{
  "d_expert": 48,
  "rope_base": 10000.0,
  "lr": 0.00594,
  "grad_clip": 2.0,
  "seq_len": 1024
}
Below are experts of layer 7 (counted from 0) of a mixture-of-experts language model. Rows are named router (the router's row for the expert) and show model dimensions 0-255. Each number is 128 + 24 x the weight over its row's rms, rounded and kept within 0 to 255. Numbers have three digits each.
After each expert's rows: a language model's description of what the expert responds to; "mostly gets" lists some tokens that are sent to it at least half of the time. This comes from a sample of Wikipedia text that the model never trained on.

# expert 12
router:150147129136116157127154110114097088130133110130103131148103117112155128112099133110130143152172179080155111162102128118121111111137073143099128134108151135168121158096156135143107166109147179111120097072131108099129096158144163127141117160144169101082108121151096153148125093142134137134155160150146118116138097131085140092163134140076132137120137151086118119132137162086107107122146098159133143129147132126145119136135132160158199119140129129092124135118141139119162097096134160112176131131143137111132133160124092130125096115130143101144109122105157143085135144127080153132096078159095095135138166121119160191119106141115133118142171111158119150127161124133143091122105121163111133133131136075124066102106113129161146103115162135153112099168109137131161147128124172
It responds to: Word-initial pieces. Opening word pieces or capitalized sentence starters such as A, An, In(tro), anti, trans, Ca, plus table separator rows.
mostly gets: " A", " An", "|---|---|", " Ca", "|---|---|---|", " anti"

# expert 31
router:107152137189113159128126118112088134126122120167102103138127131116116170104135092145122158127097135127183102146166158109134141122133128097138131118120140161047102127125141173120104129100134138135163118072128153160182105147130180130134131139103094096093154142135113125166081103137165154145152128168156128111146105144131132130145140129157106143154171150135098099147078121121165128138117101155143129115150085142117111117128149125109139126146193129142112122086147082117159117126115130115143135118148075123092122116121127135102167089101161119172139099125068145132107141133124147119100139143103157131114117110131140186164165151178145119148147125157133127101147140143117132103156104158139085125117118117166114114112104133105133115131166141160122121128145114115136076162089119
It responds to: Noun suffixes and plurals. Final suffixes that end nouns, such as s, es, ers, ity, ism, ology, plus colons after field labels and words like States, School.
mostly gets: "ities", "ism", " States", "ers", "ology", "ions"

# expert 17
router:065140171161109109145132136137132079135143150127154122135121155116167184108134107146152094139110144124133099135159124112146121112150096138151149097132170142092128149110136106111097173088151122159143145116109083187130106103140129118151153153145106088098143138119110117091119126125196141142170146173124121069150122123106152136136144126155105153185141130135117159169107137116140141102164106108113147147131080136138114133140157102122120105099134125070132152121168119074150111141161168140145137107100095138101151105130113103110131104093131100108134120144097117110114121156117148151137100142136149113082144107102114145097169135103123126099145117141115114126145185128134120084149138133145137120183146086139112183129123158106115132168157165154095108157137121134130126148116125
It responds to: Mid-word name pieces. Word pieces in the middle or at the end of foreign names and long words, such as ola, ford, ić, pal in Episcopal.
mostly gets: "ola", "ena", "kar", "ford", "sky", "matic"

# expert 20
router:129166133144136117151157108116111106136152183146135090151127187117155108124119124159168119120093153118138130155115103105126146097173116104087147162136124162103124125092201145158069118152160152165154096095111136124149115093162109088151119126147115126141095159171083132101131101108137132157112120130140108126140127133119129154146137146094142107152152130132086118107092123134097112138107109132124084117148106092175169128139122133080134115142118152140132133102162133077114080152176128137140109108169111132112137106087158152137107113114138104137123130117137174141133132159139157164112127125133151124138111090104128140105154123118110094153124125169154145159119127091140106104120069156106113082150127113149099122084100121114165137073122119172131120127164146148154121136098115
It responds to: Coordinating conjunctions. Mainly and, also or, but, &, joining nouns or clauses, plus the words after them in names such as United, American, World.
mostly gets: " and", " &", " but", " World", " then", " United"

# expert 4
router:150122110127135123115131120105117116127146144119135079154122134136126060107080153190152108134118141116131113128117173124131120126116132083117119141111133144127123104113135135140109149168126141146155118138121071132084092164125105133138122132118117129085137153137153116129118112155154137137103170136136153126113075140088155111157107089120151101138148163133131153114112158147096104132150126125147133096139134130158134132137164110092142148175141127110128206079127123109124120097134113171142124121143118069143159112139163113106130130139141079102093112110132126109137171123135124154092081166160126131130140103134104112142105159122087110107126144134137108132146154148192126152123111198110126093166145080179101137134101125129122116155174201146107120162106094155129139151096143
It responds to: Start of proper names. First or second word piece of personal and place names, often capitalized, mostly in tables and lists, such as Re, Al, La, Mita-li.
mostly gets: " Re", " Al", " U", " E", " O", " La"

# expert 21
router:104141143145112136155119160138143124136125147128189094163072185130127127108077146117156168143120155149104089142143167122135153146143127095128146143106133136130120109123143142141127166121117146110121128077103088106096073103150154111139150156117116147109145140148120128129095132151141146191131169143139117090123085142090125111158119130111137114154110112152150168129097151150116105123152089116123137144141105113100101176107166100130186135110155138087116148149131136086136127146141119155122130099099147113115158079158153169155127144125144104116105087108127143129155144184154160147121111151111116125121135117144111170145133132138140114117142177134177146134115178110152135120142164137102154121112110094125147126178132099140123158107123145115130107196115136197141106140154114
It responds to: Infobox field colons. Colons and field names in infobox-style lists (Tracks:, Draught:, Website, Occupation, Genre), equals signs, and line breaks ending entries.
mostly gets: " =", " Clade", " Website", " Occupation", " Genre", " Coordinates"

# expert 19
router:129175085130144121137133131135111131125145126133100129157134153079161098104092178125132145126114145120119089128181163124136155130115085086100128093145107146151134124106165138134089131140095120125127097125107086127121111152163111125124152170143138090105125091148119138164099119123124151119167170164169145116156100125132119106166101164099135150140134121134148117102097133119112123113113106139139140114132126135103126146135128119114127166120166102088138132153123129101142139105125133129130116107146128122108148082094142126121113095146148073114150146102105157142141163131134134134137120133097142126109158103117111177143117193169127107117134177144090131103121189139135101097143070169093103103096119073169084151149126127117106098111156154106085088152120158128164162181108148
It responds to: Line breaks and headings. Line breaks ending table rows and paragraphs, plus section heading markers like == and ===, and labels such as Website, Species.
mostly gets: "\n", " Website", " Phyl", "www", "===", "From"

# expert 29
router:093157143139129144152146148074106128095116135132160142131148153098124148110099108153142151120157179080128152185135155131155128133151034111141115132074109141124105130176125154118100153096127176124144116145144121108080066163160131105120152127163131104084115123158127143134139115119155142138139168130141122065119141158160163095133106091103138104114157158104137139082104116145120087141142123087147088130140102109140113164171129110119133157128146157102112126113155107141129108132113138148115067114164084141113122103154101117118120104071137136097163111071162166106096149129124111127143101131119140132072128108127135143115087128128152134127121149134121135129095136133149112130144138120080141122146123138145123141108118130123107119098159160106113117139136115140131151157127157
It responds to: Word-final suffix pieces. Final pieces ending a word, mostly plural s, also d, ed, ing, y, as in twins, platters, reading, contrary.
mostly gets: "d", "s", "shed", " Ed", "k", "f"

# expert 7
router:161172165143138121142110140088139099109135198113135121119127119123174152110108154178136140156104150128137148120106143134132140138119119106130141159116115126147122186131147134111121176118154132171132093133135098107162080115132102094163202133169123110115099124142115111137145109149172129151146156224167153068130123161090114128151137134119136146110156145113131091105130138113155099119163097128148150150140105140134113150139132133122119151131133131110098119134147124111105108128162126128112076108166128147066135084124139169110123128132141126120114145154143155102114150137106128108082134126111152149138145067119134138131158134127101091094134111185141161112138125129129128127133142135154125072108159087167123112083118116139114126148108152138107131143139172165133132171105136
It responds to: Digits after first digit. Non-initial digits inside years, dates, times and table figures, especially 9, 8, 7, 0, as in 1987, 2010, 2:19.80.
mostly gets: "9", "8", "7", "6", " nine", "0"